Experts of a small language model.
Size: 8 layers, width 128, vocabulary 4096, 21.3M parameters.
Experts: 8 picks a token, a sigmoid router.
Below are experts of layer 5 (counted from 0) of a mixture-of-experts language model. Rows are named down (a neuron's output weights, with its number) and show model dimensions 0-127. Each number is 128 + 24 x the weight over its row's rms, rounded and kept within 0 to 255. Numbers have three digits each.
Before each expert's rows: "raises" lists some tokens whose logits its average output raises strongly, later layers aside. This comes from a sample of Wikipedia text that the model never trained on.

# expert 107
raises: "ice", "if", "ike"
down0:103127110103149101102116133099108159132134123163146114137168158143109107159119117123080090142142137097100120060193141152135133124151132146111087107118148154119126117092098109111098142111122153125117139166126107134103127102147113150082166136109123119119136081137092117107156143130160169173095134106176131131125107143124117114109103165154169135118140164128139164130135105146103092090111
down1:147120170117172169126129115100156139149071174154067148098136115156144103143103129108154127122117109096142145141123178153095128099080083135155124107183137132140117171171104143092121166113157129112116118134148111107136124136105113122121125097138135139160091129126083135158117130142134148125126098156145127119135130079133166168129118126162100113139115107108131102115127168118152141141166
down2:180118126152156117115115132106107127105133180096146151153118112126174142156133133121135143108092153162143096109111123117141134141170125113123147116149144132135120081115157119148069111149090091088103132130154123174129145134093141098135154058132156160093101097112126155142139134109130119084127125104148124134061149113142100106115121166150137163151146107119133108112083112141139119110111
down3:156103117185173145166149135172125163143109172151115132117139128141116109137136173141137178170115121070131133116122171153094131118115153130130085137138104093119139123118135115104153134135125141125080148095131078151100114115143152127138134195118110161104135160122146118129164134108136129147102158173106147155154119089128085140142108150136133137102155128138091139156119094128153153146136
down4:146113142138129148104089165116137110128146104105131076164077129092132145085137088134141120101098118084130124168123119164133143091152127118127095137141116089107089158156161150136127167140132149143126122109112094072158138155093138150114133120104125087121120149136104153122145100132143167165121114133123155148168155118114085107138165124128138127124140126156091154119076104151113111110076
down5:145108141157118117103138114049134157159093083115116134163151130143136145143120103099156119108106119134149143121136143141145123105123146152126120150176134107171121168144172152121156136141143132122110138142169121092146145119198113089130110129133148155108094130135120077094091148136126133146174127140101098115149121103120111144121114149119133123118178124139135130117134135106156124212088
down6:138133092135135090160107106117161173104151085161126148140096146125124100163154097145164179151117121124133140092162146133163096135126191129120093099157112163132116141128098146147102141137135101111125128093140125122147139108125139106169146157147118120111182161170118175100162098165147126102106111111153100109128117113148124155116145133156115127116156143147126141149120077132078134128109
down7:105120136109091124139125122115116157101118131147115125093128079167145146095154115089150127114122109120090141118081134149142133100134152110170155127138135111165134122125116150155111116173133141171113133125081114154139152152141134103145126141127165142154143078138063152152094157111069096138120116112114155123170116131117140119126170122086090162121117148148095172094154141132120115176124
down8:124122142143104104166107135105128121122127141125124153064069094077130102102157150161147152133097127143160130158117131161149180122183120139078111113119126101138126113160134095134143150152166126141127121121081102135154113101130138093139151132117127109144143104122132171106123114123097123124122118085150117144074112114083146149148182156117086117144125159164118115099102150147140130129108
down9:158107103095102127103161160120152150131148109173135139138192144121130114114142075142121193124092084156102094181092153148062139141122128138143098094120115125110116119168091139087143140128102099150127128160140122122137146121101129118145145140113109115122138116132140124101157127139091167136156148118138111199143113095124129099123100118121141131126134140129101130103111111106124143169097
down10:121115085127115184122130110113099143124137138161140130090185147105125101146152126152156115123141144159129128127083098138124052092119158167113140133147123099140141117095126165099157149102155175132117123131088106171128130153115103131147103110186119127142147141164105151127106136159145136108145121127147094129106109097107164120116146160103105105172111119086138142108141086127146142147110
down11:108129126122097160128113149121117143052105151122178142117108161113162128102136161137112139098118078113134113110135143101157163130106102103117171145100125150122154117109167097152147149098159079116164154142086096124108151113148138130147115153137158140137138136132128107118147104144166129130157123137095136115102140138104137123117130125156139045146139116151162110133176166160142093107121
down12:098150117124151136145146116141075160109140131129139130166083120115088145109134122140140131127094117081145126115160100149161122119100142096130129113122151155076126098148136136119117160129151185121130140139104117165099146079118160121102114120151154112070102139130097189156118117142127140164110120088160177109132123165145105132098172120164123137095123097133112119133102149167139112103110
down13:125148141093151146126170113162146110171172150112121118167136140111132136091161170137142181123135127112168090117131105093114101149141158115148103117196143138134170135155128156159144175118114082127138141104124167184137147137107126138101099130091115072079125155131109148087143078135135124122140136144121133158132127140134122129096146122121123123144154129140135120144132133151128119146184
down14:128120115091157177149130131179131114164158143144107148120138130133079096093116144104128114197110075116180148141121153142116158159096125132158163122072127096131104125145102100107117141084111122104076164158130098094130132126155119108095158112113135154097137130152144116143131108129116125112102132136126155140150105147142074142120161135096127132129102117107122117178110113127104137134150
down15:158155137139163128102115101134092144135162129069152138122120084121131120130139096112169118116135129138119121157094130150110187149142101197181110145141124133134117121144079153081129149107131109119115147134111110158144122138126144107128121148114109110131150127109099116112136152149074120112121142140128112139123075099096124105123156122131096078155102123123160088073120093177137098129115
down16:097117119134145124126139066093111066114137073147074112148139113106112109109190122147113128134114129120117133122191132147121144162106139157126161109129151164131076122136079103151144124096092121131129162148137164139087136130146137162135083116098129093137147127113133133147150130118129139123105098143144112142129147120103107168098154146130135158096149138111155126148113096112089126125078
down17:140149159119130115150129140142120148127120146191152136123133093152096190124104101119150136134111112136131162121163140106138113107121175072151101131097125135117133128123120110112098113148101153089144179096158159143123146112156107136118114154123121136108102088118093194110128095108176092158117106107117094111145123147138111135131136114139148156154119123112111117174110122068159175138118
down18:145111113106138111125140131130089088103102160127115140181154162122098137109134102119134143118179134136122138137152149143137176190097141162150149142099128157089118140112135121182113122121149207178134130127174142101138148151143130130115116110119148146121104125128137131110083125101102139140132122121107156197064129112131106126124121156128139121107111134103148114107132143121098148170153
down19:162159116118136108058109138113151130095109165085104125089131110088151121138114127136096126118132123137102102124107070120150110176094127118164110113114109095113120120120130112143097140150075135129131133150109132109155130171107188153144105096125105115105122155144136156123119129128118085129105119141156131110108116143100075128141074097118124117108141193142109109146133101112122169124108
down20:099135152146113169155152132130111132104142098139171093106145113132092095091120112149101100115152147132156100152097107126137176123145133117141149140112084119150155132117154106131150127088163164118175121132118154159170153113135147112095160149105124174101136100084150137106125134135116160164145163134178089130107091141095120123148174114095140113129157149117140147133173139124151092111127
down21:096130113136121168142094134104127168111128092141135138158153152174117140125122146107090145118119135142128156099102137133115112114101110121136176150169112143111131117117104147135147090099152177136093122143161130087106162133134112092148111118097124156156160138102110126171145155136110149071118079117143132128125130185162109100112150148139118133060112169103143122125123121148096095098153
down22:132158161096096105115138082175103156111139111088118143137131123132145137143137156154132115130149138141117113169090105105106131093121163121104140143102139133104191124188104135113151164125179129128110138134132137139136142126159136118124092111164113091159099095108149136144085134120125158094136105135150145141083110108074148126128168091135129139100125092139162108131124080100142106160148
down23:128129124170114126122128145146133090131140080151146153096161155108159147123127122147101142143098126114125126114178115116116160133102124159140132159099113140182098114170113124125128149121111113141122066115109115136144156105106117111102085098131147154094120115159120144100119129141115089120126134136058154128149115134115105115157088143089137092117087157099080082082113149112136138136175
down24:154157118171090123154102102107141115157126069145102118113117119145106122109129115119119142108163098106137146138183150110078176169116121119134123119120102147114090125111133132132148076124157110133164171108146142138080159111120131160098124148120160118131139119110117113119117122153139153138127096169130157121140196114158124154153133134146134118188093107124110143130171156128083145101141
down25:151134134150127087121112083133096101136124161142122102126151133105177117168136150101164112191136093094117119136141137132112138107124154176154146098146150133127155109124123129125167124148149124078176146095123110157152122133158137156124123162113091140111129188146152132099100123138150152142125158132156145110120119132126149114135107120164143100133078104094102096139060143134147159102118
down26:077149108137091144132131144155119141127139145114122120153155121121138143128123110093151153115153130102092125148069169133128085162129129114157131102137148093131160147139113205143162133118120094131099144126145128125141129159124091115146096152096108150143128150077103152161150121113122148133143131076084128112148149127107081131123146091096168130125112118143101149118112181092100113122170
down27:151089151118102079072109143150139103147119137091140149133129150169113148168107113169120120143103132166092137138093161113117109142130142153131162101134130153093138135131152121097118126151129100120142099175153117085101114137116099134101116083109125102154113129164131092136101127077121103144169082139106125109160088131102162097124129108127099153119138138110153145110120171160147163153145
down28:111105164084175126113100175125128125101145116141116140137154131092146145129151132148154074109073151146134100151173117136132128129156128114129107131141106123127126112109117157163110130110116145073129136120141164137088155126128139123172158134138082111142106103103154124130130121172183152150102130133107136096093105126163102125135139103097120106094070137155164124126137129098103102075109
down29:138087105117175172127127141115133085134076156119133096175134117117131114118120105147124131140126112109139126152094151103118106142155155121111085107128121123129163169092132102146170133139113129115124101127140097107090129133115146154156135162135115123178149098141113162073142152110171130174092097137156100152164160152143114127131109111148143116101098116149146165100145117115074143137084
down30:116092147121134118140120101110096092148132119133082116104136133151090084136102129112146093127134111163099131073142134116144153134131103156168115131119154099096161159107078109166125107153146127154144146145188136107135140159127143108127138117146131155127120113140119087155129116118120171158136138136123173137126136068151162186121138129143144139113108081129129154109096137149065162139143
down31:162155157095107147123126115129088134107104098185143093121132063135161161120138095125091141113149171127117118139118100095119127131096147107169138108119107135097125144092121152147112111174130142126107123126178104126129127108123139144146124175156175147089119142101158169106127147125124144113105131128104107105150139132114137140131081128106178148157113101099135131112092178130133155121177

# expert 147
raises: "as", "os", "ad", "on", "a", "es"
down0:110158116138125109135126097151156130114134095139117119097104122146112134109171176119135105166119180130165156137095133127123112135139137103159128182144147106150167121160140122169135114141149135102142146106124138129103120129116143119112138198110101115059134127124083114097135136082114129109153137122066132109112173122142127100131133127130132100129100134135086144179092141170154101132089
down1:129162102143116167136133097138126136161102137138142139123166116161124131196108150120130119142135090108154116167136109103111150092125161148141115117195131158164140070131120149155135094106127133135136119190127091129153148114152122089132110141119117103143130094159156128165116182127128117152149160133080103121108132097124165141126126114128109133127111088149176123119134157157138078134134
down2:139134179112165152105103107122175165175131143107124181095134117127103106091135108150113124128136131125075125140142094142113133122149116154130125121114117098124117104107163141174158162147124152098129159172129160161149159098106106118159142119161101112084132158119142141077145087137154139129142094123146122191158113130119156091092134149154140095145133114127095139144134133149139157122143
down3:160143127115105146151129120126090157122146134169142123120099135064120113102114111090173115111077081104149177133184122094104120131121153067091134163149099140119149127154105125157148111090133111145147123116131154148129163093141153103149082117092115164115119122111113134156104136106158155147141136118143085127120121111134138122120118139118101143101115177163128101123129109098093121151152
down4:154143104079093092101129119116144076129130124125146110137158148157122129144137154103141155175099133124114110121104155095129137139113160165064179148147140118122133145116138106112147095101130130115127107095113150130148090140102101110132149109086115126114149095135125129157139147103128096104121151133106164153066116107148062116148123111119119130099126087119172156133153134080116112090112
down5:091139127107095115076133123114174140129087096114141131104147118131132158112135176162122137164128112139117116144099136095157153128149184123114136144140143114103151122171103111132145126168107134176114168126161110124120122108138113151150132116130142134112100107102160114139094106147155102127075105159088127120138172103147121106123102133123109163088189128115151102150172107104139135088160
down6:127148120107113109123104078110121120121125081151096120098101116124100121130111143122151133117146127129104137103073092108167118093174087126102116129111104105127169141087165130117152170119107102141114111131129072116138152157142136194170112136136141104133111133124145087143098140158109135114121128160100165114139125111152139133106080106139130121171189134124130111076145126160128152113143
down7:126114113116129146142122098101141089087140132121151143097139101131131126097095120112139112178142159145104120131125153095138157155118138156173176117119153140142092153157129150124134137144111062124115128114076143104098102119175152120136133142133130105130190092150101180184151119121131126116115156142118162122136115148151123127133111177151104125090125150096077109131139120138172144098145
down8:135139130190182117135126143147130105121133124145176153130177115129195117121170094161119133178133102146113131099138130135131130114094151112101152082127108131129120170112161134155135142134119106107146109135159135114112119100126161100081076137149098164129154126089136134110095137159131124127149098087155149129143141137109126162168182128132117104117095146166149147133133091125136116154140
down9:165111114133119132140143104132135120121153134105142107115144152162134148158080092131133150152122145092093150093124153159121114137150070180163101146101126149115126147103158137103175113120123112147095117125101127153119110138117086057168122135084126094124123113135114104126146160129117124106136158171073114160140152152127091142114124124118097136125120103077154130101146117135073107146132
down10:117170152135127143093106105101111110122076112120105149168114161131122098129178113157130085126125158146117137121104117165135143146112116090142156090115115139117122138140070118095111078159102143169210114133125148164096130120124134118117118114134119128127162147146097136146096157100122125142126095081137151124162147079168160104123119144149120143098126122103150135118125091111150105151130
down11:160116102129117142118132166153172196134117125086186110097128139103089156080157086141113127148129130119133180143096149150164107143133162096125107118109131157137136107106093107111136125114114128141127093129136113107110130121110120108103146112147135141095134114147122104157155105138160113106124129179134147110141121127143114141102155132093139061133123143108156163083149133165135176159158
down12:193113109163175122133176111091122141151177133163161149129128132123151152153128178156135118056116177121113118165115124148130121110114101097120168124158139120142110102105123132091115136166151113124136130144127079164120122163108113157113123104114149133125149123119163137140109151129099148138134146116131114111154112143105152111098097107140154074137125087111109162137149135085146130122162
down13:114098096130138111133129149132107147134119119161119132153154143128116117141104160151104130129154153165101143202095136160108151164149112143150135104188179130143151155145117148181158114166097077137127144139111177107150124141105109123138155147123150140138098108122059095160104113168148108127117127129132128137110088145106118143136079149120130153128109115134126128134139162162118114164095
down14:134119109104120111103128079132187131158151161100147125105145159147127099122116155144139134146185125113129109132117131136124152132078138105131149132116189143090095149118117125115165183111163095122111103134163100134125123159129129118087133133141105161109120125132119115119128149066071130129126142121165145090112117095109128105192126110138132140111089114119124136103107140111121086098084
down15:202109148130129117114125168078125137097154128136123137146136129124110091104111109135169142124129119110135120150115093104155087122182105152122110139120117135164174132144136123076169145103144132156112127147146103131176155139128134130112139119115179139146099109096132120155124148140109130178135121127080085111155153151150109115162148118144079123134143131171115137126122109135101105090188
down16:152117152120098119118151144110108124130146092090113141115110119143174112146120157102101135124162109131135153138049152126120100092131135158138102135140119124130180134118149129139130088126164186131138132128150154136136163109168117143108128130106097127104144139140107150124194099116109157134124171121071125160117177158139153097146147153078130077143121125148168123148144122136125145143099
down17:131119118102107128132134115070146119153151122126106103137151155080164086115095103107141130159159115108148146109162091123120143143127144192106098122127118129122107122152160147095082088124145167105142116115141122156149110140102099126127120118120074109147147099166114099094139089122142091132177161090152128144113092163088132145164135133120124085119090127154136130102115101104102130128119
down18:149125121124155154136150177144103096149162094159102163110124138140128176114159144142139143108113110141122115129111138162151130124145128105116110141136100102130130076164123128180111190118116150138124140118106148131078147140139191142117117146138096149098141118129134158098138141095139133108108124157121108173153164128140151129072165131163113107157127121116134099167107085140193136132140
down19:132161105177133174135136186145128158088137121093127100076145165155065144134131124124168141129095140099113124149133127131116127121113150101155114101099154134142134160149114149123147111093135151140124149168130169115148141105071143098124148158099111145090132133194131124125116100128102104129081149095117102147117121164145118136103110152138158084141142148150165110152124107138136125132117
down20:093156128119130088106129140134105136115140110078131131089104165094125163133096124124169143134148113119117110115147149169143105150174119093145115152119188130101104177116162129128108116112128157137112135107153133113127144116140162126082107072140171181100126133137106076072133135133109148103110154136127104088123128155140117133157146124151130097140118154127145136138120080172143166119130
down21:131122127122136128162137103133139155124132117103154149095096096089126117110147137086141143131137145136106144144133135176122117166090124120100139121115164154112113144143145102135141114128097119120117151126107132128124124151169157133093118135177093155143168159134167176101126119154121128125116102117123133171097177182133178086144167142134143098125145135114082078183139067098124131136113
down22:152185145097116111106126169132156156117154162133104079104133105097095105149154126122159104127103135149129118129128106140079100103169126113108125151150120146094125118151151115114165176145150136136114117158061104130123118125155192114133125160165156178152103132135136124143118139124134107122148165153097096141162116155140109145132125100111131111126130149137118081142121104136114100142186
down23:155159132115153156124102088115106165133145120155148151079143127119145126121121168173108092089088136105160126126163136109141135119103151151111149156140093115138114150144115156134144132153127101083137090164152154122149112142082147096096091127171123155128113118123146157117085153144151159160117144165090140153147131139109123177140150124101169154138148121120106185132125103123103111106158
down24:102147140138085096097145160114131086130124154128128149147132136098151161100152129154143098100092109145135129129119087133122178156144146075134162108146091119158103176146115097140103104094088149124117119109178123113114152086126132122106087083153118133134125101151156127119116136130148149063141116122130153145151162098140154135131149126162090123112125185149132156105123131137151143119097
down25:140091085097091098124098114141117149083135123118148133116130119113165152110124117127138119154109133167114152151046115127146109114152107135106158143156098120125152134097169151154119113193120126128135078179110180173150149156143129120160128138119115136110104133132148118157097105142104144130091160140107167155097152106133119112160146136135074138122157134126109123138129133108144136095147
down26:129155139138159128148166105160147112146116098163131120157107105124113121111112092098126084123103157123086140104198117098125140108159131138157114056148116145154089107136107166098130116140102139112094152142164097119119151114128172113121142120121098143077159110154183144105131154137138143098150140127111076127148120117106116131138130105133162126147121087091143115121122110116102117117172
down27:124169120123104160111097077147132137156129138105103128164153088149145184171161120096153146104118172126126146141095106119151155149108117134147146111137126131107134138117162139138162127142163138183137111117109100093170093151160131083148103150141136110134174119088158111123112125131112169130117110125153129126188140117113109154096128134170120133154102140128173154094160091129112132138128
down28:142093157116143114123174096119153108145127090137088103152121109140173104115087106120137118139190139173081123143134138147100122089092116147099135123171130149099146144155091149140135184134168104064151123141104130147114119115116140124111177145130152103134115120121100154138121142133117120083131100116146130141140152120117103121159110096150139157098108176138133131131135183158132105119109
down29:171137116144123102105167159117097126134150095156189121155140107163146152117129085108107125104130098121068108140142121098139114088132110152186141145150104140122155123120151139141120135124062152119089127123156094062101151082153129122092099102115113137098111122122160150115128143134140154129133140114122175159106133135111101146115111105144148149127139141112110149122104155127176126160130
down30:139125115098132094155118150142120126124112111142122135125110156146082141156150148104117164140168113154075089098112128137119112145074162155107164110100095117115083106128138135141122118124094130126153159115106187120111147111159131132138179136143171160137139161148096116157129134154092107130076126078139163086099131128124151173113132134126118144121108089139116102127111142092125132139075
down31:161128107132115106156097131121115152110125099102122108157115143110135144099122133123131135137127165134143164136094112131135141131131131091091152103127171069142121119145176141120157076094146115157098153102129145134091130096159125151116186152114151123144139126113124104144127147136101100147099147141147178136115136122164073122095121171125144165123181148116121120096125105111080167144179

# expert 12
raises: "ern", "eat", "ronze", "ert"
down0:067180168140122121134144136108127147162096159119122094137147092130118136119101097124143136115133105132089097146105146113164141125165091120128104111113138133151124069169119156128127101167110142092095153154176092064116118160091098118129121144141156153137137108118139140124147145137112080143114130158135173143123167099144152162124143159145146118113139119109132147118113112137141131186126
down1:166163170170063144133128131144131148133158144142126168142126137089103139180115074095119123127079159126107146130152128151126143121096124153090106146101123144094129127134130097082145115137122133104088123126137172132110153089177084139145118107127128102118156116153098142170137156104161140151138143132146149162131105156101116076133135112123105118182150126136133104121121121150137159137142
down2:149132109135090163157117129103135103093129090131153144088133122139107127146158085162140140096128152089134129101129132124128163140126126136137114129070080135122131163116155076117156102152091072120129153121120145139117062112114122118174126082096126137151131160191156118147117123128145136128114130107113133155172098124121096097132129134107138119106088125122087126118083160127114122095106
down3:140107121149156196082114109114115117079121126106134125138159080114151157148146131166139129130104151140150135148135071124110102116150135120154106084142155127077110093150134135131130120115139112129100157181144156126118117098122159121125142090120147108161098112124136118161095159138136125123102100146085182130136138144139133159112129167129150100099137148138150135191143147143133124181157
down4:167133113104131161118131126154071120097154131129156167128096138128179120150150087103157118106065105136138136136177119116138107124127137124099135136096138153104143140154132148143183147118131052126070114160116143123086160088123123136110117094093117110136121153118106160171102131118145149129146167120118114154134155132131132153120134144135100187147152128147118140124107123107099114120107
down5:103114130152090155110131126149143096163113125192174133093122117133121121111119173134139109167119122135132088122092133090164134140143100131110165162062100093093108070132183175091113112134123100155108135109162138137107134187170133130139111100123102120105131108141132122116088106160139122123098155153100108133133122129109139131141125120161128094119120133129118116105131135154147160126113
down6:120132147069119165151127108134114141161096132106136131171104128127175142126169165091169128158107104149129135100153124116108120142141118146121147162127138111129150144149105078089160142104114163125098120165134086144123081121135106107120121063153114125138086148148121105125144134148105128086102097118119134127174110116154126143131093101085109098109162099086143122131101109149116105149105
down7:136181160112157133111144153117141148128139107155090144144118097088117107121139065116090150120134124147163130183114141159169121120132093108132093126138127129112104136155100151101155115150148109144142127140105141167148070115116134121177147132119102176149099143068168118138153139085129145141150128160135105161112117138136115136088076095088112113131127129113146166128125121137115106152123
down8:116093165152143105130152132125169078110118107150120149125095090146076135100099162117122188135150136149114119116097121113116116135132132118143105104161128120131114138093122128181093152140100176118173153127102107128140104175119175137121153178138084119122129131143169094099163117176141106114107116117158166094107117129105104126122125100151160107105115112138133118161146113144145154117118
down9:129130162113163134145130120079139078114150120129114141154106146133125127090113197179134113145115116092120150144151138141098119123117144141119149148110103090179141164127119154137118107097147152153123106147156119096115128086139132094068127126142176175118114149118135106144144117102138169140095136098118160101160150168139153153166113137142096152129110134161168154133097137140140088125140
down10:128133127173064133134099092105073132083098156110139140158160103122139167096118139152145116116117117126118106107101124136131097105130130120138214133155138132150133133119120097174141174142102089153132117139144113109111105127128137078156120164120068155137118170122106110129109108135154099113130141124130096136150102128098097147133159099138119123185129123117151126119118128136110115087104
down11:157113126085160127164126155160133157175117133105134149123156135136162181107084159116143114173116149118151138168147155173143146136125100118148101118103112144100129092119135104080101121119149105147154135093152144133137099121107152106176141137127114133109133125114149107139115130111131123158181122169127100123089174096158135150145122111152145113148161142110122153127108147109181115075103
down12:181181110131140113124161154137120126096069141145143115130152145121131128158140139130141118137162122178121143157141130143130146132115117123087153082144099083121136150158081096081154098139140138169123132138116150120152114127113152169118124128118115166102143088122112121131157141147103116054119123120138111128099102150062116110143089094134158140098133165140123138122152110126102151094121
down13:128126133150144033138142129123134109153145059096148092165126138125116091101112133146165132120179134132098152123151117085118104137088142087139102186158151110130133151144117119120071122152150131112109120123124104147114125124166138119089132144116132128125089134088124086132106135109126102128133085166130103095085137110104135120128125154135126142120144079136141151143141127126135128127085
down14:093103120117095124132126106137139114119152101141131131141170140140121121103126151132136128089158170131114131048135098119130122116092105185138127107132072149132096143128154163174105090127094139118118136159097149083114196108158148110113122087127130134118122144119130132142130150097135180144138118115148121142116140166120111168116087104150148149148099111142157146088125086104117115159129
down15:101081116120143161132140091187110105099104122163195145066135139097154129139121151104144179104120114101120127113172110123141146105116092138131101148123096140088165138174102098118132153085137136081137136132150137142122143103097149086151122122119127134120132123130125106154147113137118134114130108103094104159110148148157120150164143127154166100144098124114097104116130169139159122158130
down16:130147125146099173141123153134118132074127157113169139117111172138144127158153132121133104111098138109095135126135134126128116152114161137112154135108115123111158118155140130094164085116133101117101119117109160129114181084170131131162127072099152180130126111119067123164125174098151143136139155106090132173114132112126152105106116144128132119110168129129145108134098123051135121135102
down17:143115133153108152120137109130139189125152144101119095110143133125126138168128116075139178140084156118160117128130097129163129099079122095134152121171153112137135098153082123119139091122126124090132137083140105144141164138133114116076141079144121105127171112107163104111102110102139155132123146151091100097140128066121151093147134137147104131157127159113113102160136129143149108164120
down18:094150123137121112157159103135137110135136140139094110108138114146127127136097102039110123101168144115081156173145138140137105100118114115102117146129151113167131091161112138142125175142125119080124129132120110169152133111131087193140147164134158160142143100121114115145115107139126113144120080149136171147092104140119106123170113149169142153136140097133092088119105150151135115116125
down19:165099117147103146113153165144143145153122115206102130139123110092138159139117132120137160112107128079110122159114074112128097109150091111107102125122124128145133152127085089133093124107105088143106153123153147136109138163120094133123119119079147122159116167167132134181127121143149171134112131144151131112156141177125139125172082127124133092128136146120089135130152146169158115113100
down20:126092110095132181175123110140121156125106138116127146118151139131148120109113119123132073107087099148160144101154126077126125179154121164128144144112163142127097092114114094123146137128083137093124098145138119105105121187121167082139143152126125160139155154124144117104179136151100123101095144085137099140147149101132113142125133117160120093094128174106121117129129112160133081138152
down21:098146142117102116118117132145147109132133109136145138143129159132123135113104180141143115122166116131137132136153111114144165132113143148176138131143167108124160144129107107113057106144105141147144127128077124137112088142114092117106110084152130147147114140137137167112069102127151136159145145126115107101135198083141122144171116136167076129127127163160182077106114115119093130132151
down22:111098088121108069139081144119098110154167134117130113146127162119147158138139097141148105118129124118122124133147131150141157147112092147115107134150158162148130106156131106103142115127109120132135094148140184082140166095187153093125112115094176119126124087126146102132148131126091152159116087117085128133175137103154070159135163110085121129120120124118139104086133121126121130156119
down23:110135098107129098120089103115105144110159150146117140116115119124128102154116106123176105165093152106072091116117111150138136104115155123140104131104130143128120104154097163134185177115113119121120106125156107094104099153103141133110118134123147155114092162129130129123145090146112113137085120167077185096110146132151089130110125152138130102101147171133139076102120132090083120128110
down24:140117115128159137154133116150154150145147122127113113156133155137142123099136120108062124164127115151175118111131140102097138125144138153110100129170116161120164107126127146135173106127133197137106152115166131140175115117114069098102100086126122125134131120078111108097098140152116144123135104088164117098163115141100139088125128122140143114113175144141161076144130115115112069137114
down25:098076141180120154166113068160145147092120122143112104133117159163149153110148131146135156113140113092138107127111124142111117120154113091119086104129090108134156148103108184169109140133127086091092139134152171169103094105144147099131132165116103138128141138155106124140131132133121132137086124138135091099131112117132118156113138135139097127133075109103131135080130132133159154120074
down26:122177101136094104109128131181143135116153167083165129118112119129158160149160098080129140135171087145121152151089146132167113138102124091107140121102138140117150123122109138130085082147128103144130072136130115112135114150096152149092167118121116122127157134159159091132115100124137164153170155134138166132099092088126136091116156156106148135121133112165105145116098156147142140125139
down27:161104131172108096145119129121166145136130097108125132183133133129130118105128124151103103098125121140124135105150114140111128146122145086157104078150128127165102168145122118155149145106125126117092113153141127132114166143134157072092170150148167127125135081118132127163128088130138114158144155111077151120124131102128118076099140082143156104128132138156154155099075191135154107118137
down28:132111096173149187131126168135089126133099150141148139127115147128142134148122108125129121179129174131096099148132140118158098108129132132128144136079158125156168122139110166102113146086106129116108106134142167112115198118177075119153152116100130104127115153177112133143146089121132114134146133094126161140155104115145079143132126145116169153180155145117117112083122140141138123134125
down29:119132144098115106129091122080145162110154143133138153143117162137129088150107130155093123142127113106123080158072143130117097122139129135119155125164161136159129136120137121162150145123128124134119100100144110087106101129126180110143133138095163111134175136103144116128096127140169194139125093171130163085131152112093151127109136146131133089135122113185101149092094129117121099107086
down30:118175140145111172137110109086089117148099158132095119113137129153089135124128143150135147077096140132154108131151134096115123141103151121096113112160123102117119149105139126152134157157157167187154154115123149131187103169130114121141085124097122147137096119127159142163132115114119156094141125126161097144114178093111086139158146133129134139114101102081113160124156136096156146094110
down31:129134149187105125123101156097090129078157124156121150114121130165099144127173110162152097145081106152108085134164107081127129142137122132104175139138143121124131115131106100162133141136119110156127166117149132126114119113096134156138132111137099105108137155076099117127106136114081128127175123142117192139128152085132166087089132134107155103147131131154144158127099114103108140141097